Experts of a small language model: a sigmoid router.
Below are experts of layer 2 (counted from 0) of a mixture-of-experts language model. Rows are named router (the router's row for the expert), gate (a neuron's input weights, with its number), up (a neuron's input weights, with its number) and show model dimensions 240-279. Each number is 128 + 32 x the weight over its row's rms, rounded and kept within 0 to 255.
After each expert's rows: "mostly gets" lists some tokens that are sent to it at least half of the time. This comes from a sample of Wikipedia text that the model never trained on.

# expert 16
router [152 144 111 120 200 100 140 120 145 162 101  88 160 102 142 174 127 132  98 158  84 137 171  76  69 170 105  95 164 139 103 112 135 107  61 164 126  80 165 158]
gate0 [ 73 103 116  94 149 106 100  95 115 121 183 109 149 148 113 102 187  85 101 134  91 112 128  77 147 157 143 195 143 133 115 163 122 118  25 100 100 151 145  99]
up0 [134 110 114 102 129 120 140 166 177 133  67 132 181  86 140 150 171  84  77 182 124 137 122 164  66 177 152 109 126 186 152 115 139 125 193 177 114 137 114 168]
gate1 [132 128 149 116 179 184 132 103 141 127 176 122 111 146 165  33 116 148 183 111 107 103  99 172 109  94 125 148  90 176 129 145 160 156 156 112 106 118 139 137]
up1 [ 83  88 145 124 155 125 153 158 137 146 126  96 134 129 126  68 110 151 159  98 123 128  72 141  94 117 162 163 133 126 159 125 144  98 106 110 110 118 160 107]
gate2 [110 143 101 134 158 116 145 152  82 147  87 126 117 134 160 136 105 130 127 175  77 171  84 138 152 131 173  67 106 102 140 153 140 186 121 140 138 138 148 131]
up2 [189  57  91 127  66  88 135  48 146  85 132 155 118 164 137 165 125 126 152 158 159 147 150 170 174 152  78 184 130 136  76 119 142 115 178 145 136 143 173 119]
gate3 [171 131 142  62 116 161  89 137 107 194 120 130 127 127  86 102 187  86 120 148 127  54 117 164 144  87 106 143 148 145  88  62 152 129  95 151 117  93 113 215]
up3 [142 123 121  99 144 222 106 151 154 167 149 120 100 106 138 156 178 131 132 133 160 152  57 119 104  98  46 101 124 164 185 140 112 120 107 124 140 127 153  98]
gate4 [105 164 149 187 133 159  62 174 158 120 154 104  83  91  89  89 110 168  80 138 155 138 106 152 118 144  95 133 111 132 116 124 169 182 145 149 135 197 158 123]
up4 [133 136 146 104 170 153 172  93 126  87  93  64 220 138 138 195 154  66 155 106 109 123 120  98 159 121 155 148 125 128 107 148 100 105 129  85  95 153 137 122]
gate5 [114 138 108 127 134 123  68 138 114 141 124 145  71 128  90 119 108 135 132 128  90 131 116  68 152 112 161 131 147 140  60 107 150 117  99 140 136  63 137 132]
up5 [154  95  61 199 124 128 168 129 119 127 168 132  97  79 101 122  97 117 125 135 150 111 108 131 126 121  89  48 126 136 151 135 135 102 196 144 144 112  80 171]
mostly gets: " he", " it", " It", " He", " not", " she"

# expert 63
router [130 183  82 109 173 164 136 124 120 113  64 146 104 101 179 144  53 172 122  93 137 113 139 139 135 177 101  88 168 114 119 146  86 148 125 147 139 112 169 143]
gate0 [ 73 126 135 140 151 170 114 131 133 129 144 159 141 109 131 146  75 119  97 159 103 110 124 147 105  93  95 104 108 131 171 110 116 139 108 152 160 103  63 137]
up0 [109 152 147 120  89 126 148 113 160 199 140 120 110 108 140 166 134 139 126  99 179  63 197 152  96 116  96 147 143 120  63  85 149 129 181 124  96 134 117 130]
gate1 [164 147 117 168 115 111 208 146  76 119 161 112 119  84 127  83 135 125 151 103 109 136 124 170 104 122 100 129 141 129 143 165 139 146  80 183 158 110 150 113]
up1 [ 97 115 164  70 161 108 135 137  79 173 152 134  85 136 151 123 120 132  83 149 132 148 109 141  18  92 119 164 165 166 116 151 128 127 141 159 127 166 119 103]
gate2 [123 169 112 192 105 161 145  97 164  77 106 165 104 144 155 107 182 129 111 148 134 154 102 100 126 158 129 126 178 107 182 148  70 115 130 167 111 116 180 174]
up2 [164 128 162 106 100  92 153 124  87 160  96 109 137 189 106  84 145 178 128  92 138 106 165 185 215 165 177  59 113 149 112 144 156 148 166  87 188 102 162 133]
gate3 [129 150 161 109 110 121 122  52 150  65 121 169 132 144 133 106 141 120 177 138  90 131 151 124 108  98 117 141 183 117 136 172 110 102  96 126 108  76  77 124]
up3 [ 82 116 167 104 151 116 130 132 144 116  92 102  68 106 133 127 115 132  58 167 129 109 105 135  64 159 109 156 135 103  98 151 139 118 136  90 192 179 156 138]
gate4 [147 170 113 110 141 128 157 116 107  85 109 106 169 120 105 155 121 113  96  80 130 143 132 102 169 126 161  50 131 141 125 141 150 189  92 141 129  72 136 153]
up4 [101  43  84 120 124 121 175 108 134 190 150 141 108 105  95 145 133  97 171 125 153 167 111 108 108 151 142  97 123 158 136 124 135  93 144 147 143  87  59 111]
gate5 [127  93  99 171 127 139 123  25  78 146 140 100  84 124 158 154 122  88  97 149  24 110 158 121 162 164 152  59 106  85  97 125 204  75  81 153 108 137 145 108]
up5 [171  79 100 142 153 120 221 117 131 136 121 117 159 163 120 125 127 151 156 125 116  96 182 138 106 129 137 158 110 169 150  74 134 111  96 191 137  81  65 137]
mostly gets: " ", " 2", " 1", " -", " 6", " 0"

# expert 51
router [111  95  71 123 168 173  80 135 129 103 115 143  84 124 138 120 125 125 165 107 102  64 154  82 116 141 139  84 162 143 124  85 126  36 116 148 131  76  82 125]
gate0 [137 121 148 137 136 165 118 150 107 122 127 189 129 112 185 137 124 142 108 146 126 118 133 114  70 203 139 133 100  85 137 147  81 121 168 127 106 170 133 129]
up0 [100 142 140 152 111 165 124 179 120 133  45 162 127  96  70 158 124 119 130 109 135  88 134 164 160 121 120 177 132 150  48  96 178 147 197 140 152 107 110 121]
gate1 [128 137 127 206 154 134 111 103 123  92 104 110 115 106 135 154 130 158 103 153  70 127 137 175  74  93 139 144 130 139 118 136 127 124 123 111 102 111 100 148]
up1 [166  77 152 116 109 156 196 146 148 152 108 146  98 161 123  99 137 159 184 174 147 138 155 151 167  50 131 110 130 112  99 102 122 144 123 155  85 154 160 139]
gate2 [129 162  84 115 107 112  78 157 164 179 123 158 117 140 134 148 128 149 134 148 137 122  99 158 135 129 137 137  95 160 135 159 122 101 152 116 151 188 105 195]
up2 [201 161  46 110  47  91  86 109 116 119 138 122  64 117 145 132  85  52  87 151 142 184  70 131 101 100 103 164  87 139 117 100 134 166 101 127 118 119 167 119]
gate3 [151 103 186  92  96 195 135 115 118 170 137  39  95 129  76 157 165 138 114 149 160 175 145 139 130 143 127 126 163 101 182  87 145 172 149 173 138 114 105 106]
up3 [153 112 135  76 123 149  71 107 148 169 148 149 190 115  74 118 124 132 142 160 143  93 168 115 146 136 155 114  75 101 129 106 133 107 113 118 118 156 163 101]
gate4 [126 147 112 149  95 120 144  68 152  84 104 113  97 160 130 160 132 177 102 108  88 120 158 105 119 171  83 114 180 144 141 124 113  95  71 138  79  74 129 105]
up4 [148 100 112 168  89 153 121 171  86 132 150 162 137 117 114 156 109 136 136 115  84 157 123  58 142 140 142 100  47 111 183 166 182 106  84 139 114 191 125 115]
gate5 [151 112 145 145 167  97  78 157 155 166 156 120 177  93 126  68 136 116 148 113 138 142 121 153 161  92 126 119 103 161 125  69 132  74 121 191 132 147 131 141]
up5 [ 98 144 174 117 198 112 125 110 139 133  84  80 133 127 174  76 128 145 107 130 118 112 112 131 182  94  97 141  76  80 136 157  66  73 130 143 129 121 112 165]
mostly gets: " United", " American", " States", " University", " World", " National"

# expert 49
router [ 98  87 115 159 175 150 144 106 180 146 157  80 198 129 103  76 134 122  98 126  98 172 156 152  97 104 177 109 135 108 158 113 156  80  78 104  95 163 131 109]
gate0 [173 112  94 139  72 105 136 123 106 120 127  67 172 106 178  95 149 157  73  90 137 119 136  94 115 139 145  83 135 130 118 171 119 152  65 177 134 176 174 172]
up0 [156 142 160 125 166 134 180 160  95 108 147 189 135 125 123  95 127 111  93 132 131 137 129 121  99 144 144 177  62 130 106 123 128 115 130 118  89 116 138 136]
gate1 [132 169 177 103  86 138 108 127 148 116  97 145 129  94 185 123 110 161 131 130 111 130 144 108 168 114 132 121 123 151 125 126 207 158 101 144 114  87 117 181]
up1 [ 90 130  97 114 141 102 139 174 145  97 149 143  74 156 140 154 126 104  60 129  83  95 167 149  78 126 138  78 168 146  60 130 145 116 111 142 138 106 140 141]
gate2 [102 100 112 141 120  98 118 103 142  83 149 105 124  89 153  85 156 133 117 187 131 149 147 108  61 132 147 111 148 166 156  97 201  93 217 112  93 124 126 178]
up2 [ 96 208 115  96 102  82 130  93 139 131 127  89 138 108 119 120 138 119 112 146  44 126  89 140 139 135 137 158 111 121 123 163 149  99 146 150 129 103 118  70]
gate3 [190 124 141 138 132 104 195 167 137 138  87 125 154 183 141 104 117  93 159 136 120 126 136 109 107 156 117 176 107 145 119 144 158 125  69 181 184 125 127 187]
up3 [ 99 148 138 109 155 139 112 133 124 182 123  87 107 160 121 214 123 176 221 141 180 117 151 140 171 150 108 143 160  85 126 158  84 106 125  82  81  96 112 167]
gate4 [161 113 130 124 141 156 113 113 151  94 136  90 153  92 142 111  81 120  75 183 101 134 176  88 150  85 104 108 164 103  96 132 157 155 113 152 137  96 145 154]
up4 [ 87 126 153 157  87 141 144 145 116 217  75 133  84 135 130 108 168 142 114 179 101 159 163 126  80 155 136 111 118 151 133 100 123 109 144 186 120 126  95  70]
gate5 [113 136 161 114 122 111 153 158 209 104 131  94 134  75 224  70 108 140 123 132 138 127 133 146 124 147 103 139 119 134  95 128 122  92 105 173 130 148 151 160]
up5 [ 95 137  97 133 144 132 130 135 193  90 121 130 115  99 201 134 103 100 142 160 156 123 118  92 167 102 118 134 164 125 119 134 114  78 130 103 118 148 167 148]
mostly gets: " to", " and", " that", " or", " he", " which"

# expert 66
router [127  76 152 162 124 137  89 149 107 160 128 125 119 110  99 146 152 121 177 132 115  90 102 106 127 149  88  92 118 158 128 114 120 100 111 138 122 118 107 190]
gate0 [115 102 176 165  89 141 118 140 116 175 135 103  84  74 104 146 134 128 165  85 163 126 108 105 165 112  95 132 124 123 116 103  88 139 120 120 160 133 166 153]
up0 [142 166  69  89 117 104  96 109  94 115  55 103  94 117 104 143  76 123 120  76 125 103 141 165 126 122 166 151 117  90 144 189 173  72  97  95 126 107 135 110]
gate1 [ 96 174 113  73 121 126 140 102 120  77 143 142 171 125  45 145 150 133 104 141 103  56 150 139 129  89 130 145 119 145 101  99 155  56 165  93 146  96 107 161]
up1 [136  96  92  91 132 169 153  65 100 168  72 103  87  98 113  90 142 171 177 149 152  99 141  97 146 171 108 199 171 133 182 140 145 110 137 151 122 128 153 155]
gate2 [126 179  88 118 133 112 151 167 117 185 130  99 114 106 116 120 138 115  76 177 121 161 135  85  65 122 135  91  98 140 134 201 129 149  66 136  57 107  87 143]
up2 [ 94 137 167 165 100 138 139 169  68 101 182 155 131 147  99 102 144  86 146 162 166  84 179 186  92 171  65  66 126 185 136 134 165  95  80 169  58 124 165  93]
gate3 [127 131  89  76 161 101 103 108 120 119 108  95 132  59 131 143 102 112  76 117 102  88  91 175 138 186 154 130  95 106 112 144 104 154 141 148 135  88 127  61]
up3 [135 136  89 137 136 132 121 105 133 115 130 113  77 139  41 152 124 112 144 110 135  65 185 143 143 142  67 148 141 104 185 101  93 159 163 137 103 147  95 138]
gate4 [157  85  89 107 104 116 165 158 105 109  89 156 101 120  99  98 147  87 121 127 132 138 175 156 169 169  89 150  75 164 165 116 120  97 165 148 193 127 145 104]
up4 [ 89 112 183  94 129 113 112 173 131 160 124 132 138 139 113 174 149 143 197 153 130 176  92  68 117  89 154 130  99 122 136 168 143 146 138 124 144 107 158  75]
gate5 [115 133 171 188 109 120 141 160  70 167 180 110 146 111 106 129 103 150 101 125 144 129 194  98 131 140 121 131  78 182 124 147 126 151 117  98 131 136 132 140]
up5 [176 128  99 144 110 118 136 158 114 112 149 116 144 110 156 120 165 147 158 118 160 180 119  77 111  97 115 158 109 145 123  95 149 161 109 101  84 162 166 119]
mostly gets: "an", "son", "man", "ley", "ur", "on"

# expert 39
router [ 82  95 101 168 162 131 107 105 146 110 111  68  86 102 125 151 124  93 108 115  65 125 211 106 123 137 101  83 134 124 113  78 107 118 102 203 155  52 132  97]
gate0 [168 185 169 147 163 141 157  51 154 135 120 113  88 111 145 129 174 136 120 188 144  81 124 132 147 161  91 129 123 150 131 116 148 100 139 143 102 145  68 174]
up0 [117 118  87 101 149 145 190 114 116 100 149 146 121 158 130 135 102  67 110 145  95  68 157 157  92 119 115 143  80 152  59 144 171 115 123 113  93 100 161 157]
gate1 [159 112  84 143 118 104 114 135 101 138 122 144 145 108 128  69 105 176 186 122  66  95 114 148 141 174  80 117  83 139 144  88 162 100 110 132 181 119 112 122]
up1 [146 118 129  90  97 130 162 160 176  85 189 114  93 169 147 107 214 113 214  65 130  89 124 109 135  80 120 155  81 155 170 150 217 129  96 144  83 170 117  91]
gate2 [127 116 155  34 165 121 211 181 151 100 142 105  49 129 194 134 168  57 105  68 122  71 148 135 128 105  61 138 129 155 145 156 140 120 145  99 137 127 152 113]
up2 [178 206 185 152 157 112 123 166 148 143 119 107 125 136 101 154  94 157 114 173 144 164  81 102 157 145  93  88 169  95 110 117 156 161  90  89 137 149 117 145]
gate3 [113  95 131 145  83 192 163  91 134  68 125 156 126 129 142 132 182 136  81 114 167 172 127 116 175 115  84 102 131 110 130 116 120  99  87 167 180 122 146 135]
up3 [207 187 114 149 130 123 163 145 101 133  99 123 173 116 116 105 140 174 121 148 128  64 169 118 140 137 134 147  83 143 120  75 119  97 119 136 144 161 167 121]
gate4 [109 154 176 116 101 173 126 105  74 121 138 139 190 130 145 208 107 144 135 114 103 115 136 126 124  73 106 144  83  88 127 128 106 117 145 171 114 110 116 121]
up4 [104  77 112  85 187 111 141 121 120 161 149 113 116  98 131 172  43 144 105 109  85 130 179 166 151 137 117  94  88 100 149 147 107 125 155 150 116 176 162  89]
gate5 [151 116 170 142 137 154 146 109 132 152 157  89  54  91 156 166 173  86 136 138  92 154 108 130 138 157  77 133 124 161 154 129  93 130 135 164  61 135 107 110]
up5 [151 132 131  94 155 114 107 116 155 225 223 133 128 190 146 126 181 118 141 118  97 196 123 184 158 119 104 129 138 157 161 194 106 154 115  87 120 134 187 180]
mostly gets: " United", " States", "land", " South", "nia", " William"

# expert 53
router [162 122 167 134 180 161 148 150 103 173 110 114 163 152 176 175  96 114 167 170 106 137 157 154 120 141 153 103  89 125 139 153 118 109 138 141 109 159 167 130]
gate0 [117 105 145 184 159 145 109 151 164 125 108 112  78 136 123 162 167 145 128 105 139 128 124 181 138 104  94 169 105 164 184 132 135  94 166 190 131 152 199 156]
up0 [130 146  91 112 104 125 160 142  92 101 123 177 135 102 159 135 189  99 151 134 146 158 182 124  86 126  84 177 138 143 129 109 166 123 147  95  94 149 175 132]
gate1 [ 94  96 144 105 162 131 121 112  87 166 121 167 132 114 175 107 174 100  79 130  80 159 115 165 174 131 203 117 159 144  69  90 173 183 119 121 110  70 161 134]
up1 [140 148  97 102 121 137 107  97 140 125 158 128 134 165 148 106 126 112 119 168  75 172 134 124 113  87 127 154 126 119 109 134  87 145 114 123  88 121 149 167]
gate2 [117 115 164 165 107 138 136 141 152 116 120 151 164 147 127 100 143 148 212 167 133 136 166 165 131 157 139  96 104 136 115 106 124 121 136 125 113 122 196 131]
up2 [ 92 166 101 143 139 138 176 149 141 147  93  90 118  46 167 127  77 123 101 114 102 166 185 205 124  75 197 131 151 150 156 168 106 154  79 107 138 203 129 170]
gate3 [111 144 139 133 154 128 125 169 135 126 124 150 148 128 132 133  99  84 114 116 129 145  97 135 148  93 102 150 136 132 185 120 190  90  72 101 125 164 144 117]
up3 [ 99 112 153  86  85 144 150 161 128 123  37 135 119 179 200 135 156  88 138 118 149 125 139 125  80 109 142 161 152  97 151 153 136  98 148 123 104  76 190 109]
gate4 [ 91 130  97 136  89 105  88 143  98 131 159 138  88 134 154 101 119 115  90 110  94 168  89 132  87 155 162 116 113 152  98  48 224 151  89 145 141 152 139 148]
up4 [146 138 122 172  87 111 165 130 142  89 170 136 100 149 103 114 116 139 191 121 146 117 124 124 129 160 131  65 109 173 131 196 121 157  62 158 110 153 130  73]
gate5 [124 108 116 149 111 176 100 139 188  85  97 120 112 128 144 124 133 117 215 164 153 185  99 171  93 139 132 100 112 159 138 157 122  75 104 126 118 214 156 111]
up5 [111 108 187 164 106 184 147 166 155 132 123 105 130 128 115 151  91  89  86  87 177 138 141 141 125 140 102 114 189 116 143  64 153 152 149 110 119 131 152 122]
mostly gets: "s", "es", " out", " them", " such", " said"

# expert 57
router [184 169 115  97 128 133 121 123 144 155 116 107 139  98 121 141 107  91  78 110  79 152 141 158 111 125 113 156 141 134 122 132 103 136 134 107 107 134  78 108]
gate0 [183 122  67 198 113 125 128 180 172 114 142 158 171 109  99 114 148 140 159  72  71 108 132 121 133 105 113 132 118 119 177 146 118 156 103  53 115 113 107 111]
up0 [173 145 107 167 134 131 133 112 113 150 132 156 108 178 147 107 115  87 125 144 163  70 172  87 128  68 111 161 138 167 157 105 158 191  73  95 132  76 150  98]
gate1 [111 114  56  98 159 111 165 147  94 193  88  97 110 118 158 120 115 143 116 152 104 140 183 141 146 121 109 124 148 121 119 126 137 142 199 133 136 151 153 111]
up1 [160  74 138  98  95 147 108 111 131  79 161 138 201 174 186 117 143  68 138 128 132 169 133 157 106 153 150 152 143 135 121 139 145 105 105 135  55 142 136 175]
gate2 [152 115 119 109  49 102  77 109 161 111 112  42 113 130 102  95 155  94 163 128 120 128 102 117 155 102 108 180 163 142 211 151  86 149 140 124 101  89  86 136]
up2 [148 150 138  82  76  86 198 145 147  28  98 123 133 174 118 137 114  82 164 150 105 165 146  94 122 114  71  80  88 130 118  82 108  49 112  98 146 106  59 138]
gate3 [136 101 143 163 102 130  93 115 120 178  59 100 107  94 123 133 126 109 130 120 132 162  98 130 151  82  88 140  63 161 142 159  67 131  80 187 168  87 168 130]
up3 [156 122 205 156 136 121 124 124  80 207  95 124 130 148 170 125 104  81 152  81 157 133 150 139 115 111 117 121 121 105 129 157 120 129  65  97 138 136 156 139]
gate4 [106 120 141 146 128 137 120 136 151 139 151 145  87 103 128 181 162 127 182 160  77 131 135 101 104 145  88 107 145 109 163 129  99  53 156 126 144 148  89 124]
up4 [120 160 157 134 151 149 163 150 108 126 120  95 169 132 148 162 130 108 131 163 117 142  64 141 118 129 129 149  88 119 178 176  45  83 174 127 129 124 119 124]
gate5 [114 126 130 201  92 133  99 109 147  95 171 225 164  89 168  77  98 126 149 102 191  62 182 114  87 136  94  98  93  89 156 144 134 113 110 133 183 110 159 109]
up5 [ 76 148 180 163  97 153  97 170 121 164 176 163 169 115  64 122 121 189 108 142 133 141 163 151 126 133 126 139  94 132 128  92 151 173 149 145 123  67 177 154]
mostly gets: " was", " is", " he", " were", " which", " has"

# expert 72
router [152 103 129 117  78 151 104  68 141 104 151 108 118  66 155 131 121 131  88 178  83  96 144  77 111 145  83 105 169 135 139  42 131  99 102 139 126  68 137 173]
gate0 [ 94  97  99 120 155 151 131  98 110 101 111 133 130  53 152 107 138 207 152  87 100 124 133 148 140 154 188  51 138  92  46 102 113 143 164 172 132 150 100 127]
up0 [121 165  97 130 135 162 124 156 146 166 149 157 154  89 126 127 102 178 139  93 128 101 153 143 143 100 102 101 198 123 108 122 121 131 152 107  71 155 101  82]
gate1 [172 134 115 123 128 132 131 134 132 116 199 122 153 149 121 146 105 125  56 101 170 120 111  80  99 182  58 171 121 113 105 117 138 169 106 101 160 106 126 121]
up1 [ 85 159  92 121  80  87  95 115 127 165 118 134 164 170 110  98 145  97  96 154 144 147 143 196 185 103 147  71 193 141 144 105 127 164 142 118 162 142 129  81]
gate2 [ 88 154 129 143 106 132 122 122 120  76 109 137 153  86 123  80 170 105 153 155 103 105 121 156 186 102 136  96 181 116 192 122  89 154 147  96 105 128 142 148]
up2 [107 117 146 106 155  87 180 126 165 103 187 131 168  92 146 110 105  99 205 121  88 127 114 122 172 100 138 124  55 163 120 125 158 106 110  70  86 123 182 167]
gate3 [150 153 170 168 137 116 112 127 150  97 174 115 185 131 147 106 145 108 106 123 184  79  94 184 168 127 202 136 156 135  92  72 155 111  68 136 105  94 119  84]
up3 [150 154  86  92  97 182 172 127 172 137 146 134 142 128 104  93 146 123 132  72  99 152 108 146 146 103 107 109 153 134  46 173 174 146 193  99 223 167 111 126]
gate4 [171 168 144 119  49 153 158 121 112 154 122 155 126 127 152 154 134 168 113 103 123  82 160 118  58 139 141 119 153 186  79  62 130  95 161 136 130 132 151 135]
up4 [108 158  80 128 148  95 162 129  46 139 134 134  86  63 127 135 107 109 134  94 180 122 153  98  90  75 141  81 112  90 142 126 136 108 153  50 120 144 130 151]
gate5 [118 117  78 123 148 130 122 103 149 150 114 165 150 176 130 128 134 106 151 150  42 187 137 156 141 188 151  72 129 119  91 121  75 141  81 131  78  99 114 114]
up5 [ 78  33 120 140 116  71 130 109  94 106 124 126 164  79 139 140 167 115  59 158 113 148 118  88 184 153  60 161 123 139 146 181 154 191 151  97 129 130 129  72]
mostly gets: " August", " John", " York", " Paul", "born", " Michael"

# expert 70
router [183 108 105 176  94 122 132 102 137 145  87  89  66  88 102 147 164 121 146 156  86 170 173  90 110 150 114 125 157 123  46 117 111  59  93 106  97 113 163  95]
gate0 [143 121 124  57 152 125 160 143 117 178  96 158 142 150 161 156 113 155 120 158 110 145  85 137  88 105 106 124 158 165  81 149 148 109 178 134  98 101 157 156]
up0 [124 163 108 131 165 155  84 112 113 119 156 123 116 129 154 127  89 130 130  85 104 129 119  79  79 118 191 141 137 157 167 116 200 172 126 157 110 147 153 175]
gate1 [ 85 135  89 108  64 110 160 141 172 124 113 106  55 142 115 116 155 112 130 137 111  90 117  72  45 112 104  95 153  97 147 138 165 115 143 117 158 132 124 109]
up1 [124 123 103  69 136 112 195 123 165 129 145 108 138 133 125 130 186  86 166 160 109  89  94 139  73 168 100  54 111 168 110 157  95 122 172 120 144 195 166 103]
gate2 [120 116 140 161 215  95 167 117 143 158  76  97 115 127 165 165 137 140 110 106 160 118 111 126  67 164 117  94 205 127 105 130 129 131 106 123 110 111  94 121]
up2 [121 130 199 120 145 145  83 149 102 121  73 130 117  96  95 157 191 100 105 119 170  13 126 167 153  44 153 114 130 128 159 186 139 141 112 121 121 148  76  95]
gate3 [141  94 110 156  93 129 139 110 106 155  95 115  95 124 131 119 146  69 138 119  57 137  71  90 135 133 159 134 142 162  77 115 122 129 113 147 104 124 126 139]
up3 [130 169 140 174 129 153 141 105 130 157 188 145 142 150 151 111 179 134  45 211 167 131 135  89 161 195 163 106 140  67 106  88 102 181 134 129 112  87 133 143]
gate4 [115 163  96 125  90  84 185 116 140 125 175 154  93 135 141 120 137  49 154 164 115 125 177 143 141 166 129 113 148 105 145 158 115  95 131 119 195 144  95 136]
up4 [130  96 132 120 182 134  97 135 140 100 145 131 147 126 201 100 128 130 115 136 159 129 112 170  68 140 174 167 119 155 155 142 115 146  73 102  83  94 154  86]
gate5 [152 147 115 117 175 136 203 151 159 129 134  86 163 112 168 129 123  78 139 141 167 170 103 129 108 104 163 138 129  81 136 151 158  58  76 184 104  66 119 122]
up5 [161  74 248 135 191 173 127 113 127 164 102 138 124 119 129 151 184 161 136 152  84  98 191 105 133 121 203 171 196 116 155 159 122 145 134 121 119 122  65 118]
mostly gets: " P", " S", "W", " T", "C", " D"

# expert 74
router [125  68 132 119 115 123 109 150 131 111 141 124 131  96 177 163 154  81 137 121 127  97 145  89  92 119 116 128 162 113 154 133  73  75  93 155 126 138  81 127]
gate0 [ 72 107 137 150  84 136 125  92 127 108 126 132 178 115 150 136 119 142 122 153 180 147 112  72 170 166 127 167 145  84 105 107 141 200  76 151  75 117 125 137]
up0 [147 120 109 108 121 207 172 106 121 146  92 129  98 204 122 100  45 146  95 102 130 135 108  83  71 166 160  76 152  97 152 129 160 124 138 134 134 124 164 132]
gate1 [110 121 179 186 106 155 132 159  96 172 127 141 133 166 139 103 155 163  54 164 133 120  87 114 109 124 133 124 145  59 138 133 130  75 205  87 157  91 196 124]
up1 [151 137 215 158 129 146 114 102 101 131 103 203 134 114 117 144  99  99 129  96 112 175  87 129  42 144 118  76  77 151 140 139 109 153  74 121 166 140 105 166]
gate2 [102  97 125 117 159 173  88  93 120  77 129 128 165  90 138 105 180 132 176 144 142 125 152 103 122 100 137 121 147  94  95 135 160  98 148 152 102  70 181 112]
up2 [175 132 128  45 118 138 180 154 127 126 121 117 108 148 125 124 136 133  93 106  92 170 141  93 127 146 177  83  83 186 172 113  97 132 210 105 145 142 130 157]
gate3 [152 119 104 133  84  88 133 108 184  82 129 116 115 101  74 161 189 116 138 137 160 146 126 143 105 147 116 153 177  49 162  91 112 137 142  96 136 120 123 117]
up3 [117 171 124 117 162 138 115 159 136 212 146 162 103 139 189 113  94 146  90  93 123 105 112 108 157  96 127  88 165 171 117 148 151 131 149 106 175 168 107 127]
gate4 [151  75 198 115 168  79 166 125 120  89 145  79  74 131 149 109 140 173 153 167 121 154  96 121  89 152 131 121  86 146 140 122 160 160 129  60 133 130 188 109]
up4 [115 121 183 162 126 126 188 141 158 134 177 121 165  95 166 147 132 116 173 110  83 130 160 120 145 137 166 136  98 246 117  85 174 141 110  73 133 132 120 131]
gate5 [174 107 160 138 127 166 146 150 111 219 138 146 110 121 148 144 151 112 175 129 144 162 135 150 161 184  71 111 113 140  93 144 144  95 126  96 124  91 139 115]
up5 [ 86   7  92 129 117 151 113 118 139 132 103 136  71 110  65 171 103 153 169 134 100  82 142 122 150 164 131 122 133 115  86 108 171 126 141 139 160  92 127 130]
mostly gets: " John", "an", "son", " George", "i", "ley"

# expert 34
router [178 167 113  99 157 119 128  96 147  70  76 108 121 123 167 199 119 113 140 114 103 150 146 125 141 139 112 119 152 141 126 125  91  63 129 144 107 148 175 124]
gate0 [101 113 114 185 136 138  96  85 111 124 117  58  91  97 146 111 135 147 123  99  88  84 107 143 138 148 112 160  77 100 104 143 167  79 128 180 106 156 142  59]
up0 [158 161  89 115 145 104 181 143 169  80 124 166 127 144 218 136  67 155 197 146 175 126 106 144 125 115 139  78 160 126 142 163 119 154 133 130 162  93 147 172]
gate1 [122  96 156 151 124 169 143  95 136 137 168 119 126 104  91 171 188 122 173  95 186 142 142  91 118 109  77 101 137 110 145  56 133  66 115  78 155 122 206 175]
up1 [127 164 115  71  60 134 166 111 130 116 174 119 128  93 135 149 123 130 149 117 145 144 143 151  93 117  89 118 138 122 113  81 158 111 168  98 161 197 140 112]
gate2 [129 145 159  73 182 115  94 129 105 105 106 142 106 149  79 152 196 139 160 142 107 146 114 173 117 164  99 140  94 132 107 129 100 175 161 120 179 102  64 108]
up2 [ 85 114 179 101  96 105 146 122 167 167 127 111 123 124 134 152 137 145 138 177 151 171 148  95  96 136 121 135 162  98 196 104 123 167 139  99  96 160 131 154]
gate3 [187  90 166 142 188 111 120  95 159  86  98 133 136 102 160 200  99 188  83 116 149 150 160  90  99 135 132  88  98 144 128 157 141 185 128 151  66 123 120  89]
up3 [146 122 133  90  80 115 170 114 172  87 123 151 142 138 157 138 161 123 156 129 130 121 166  71 149 136 155  72 179 104 100 150 132 161  84 144  86  81 127 115]
gate4 [171 126 112 115  73 112 107  91  61  34 114 109  34  60 121 156 146 101  81 114 114 147  96 171 107  95 146 135 111 117 122 140  85 108 117 157 166 150 165  69]
up4 [161 112 141 162  40 120  96 105  82  69  72 107  64 111  52 130 109  65  85 104  96  99  77 116 133 154 185 130 104 117 156 123 109 153 160 135  94 121 141  83]
gate5 [158  95 120 131 184 109 144 134  95  99 176 117 104 117 170 120 114  99 100 101 101  83  88 100  85 120 144  96 152 105  94  75 122  92 193 142  85 184 120 144]
up5 [128  71  76 150 113  74 160 121  83  52 212 128 109 102 148 155  93 107 151 133  97 153  77 109  75 120 141  79 146 127 134 114 172 127 168 134  94 166 119  97]
mostly gets: " 2", " 1", " 6", " 3", " 9", " 8"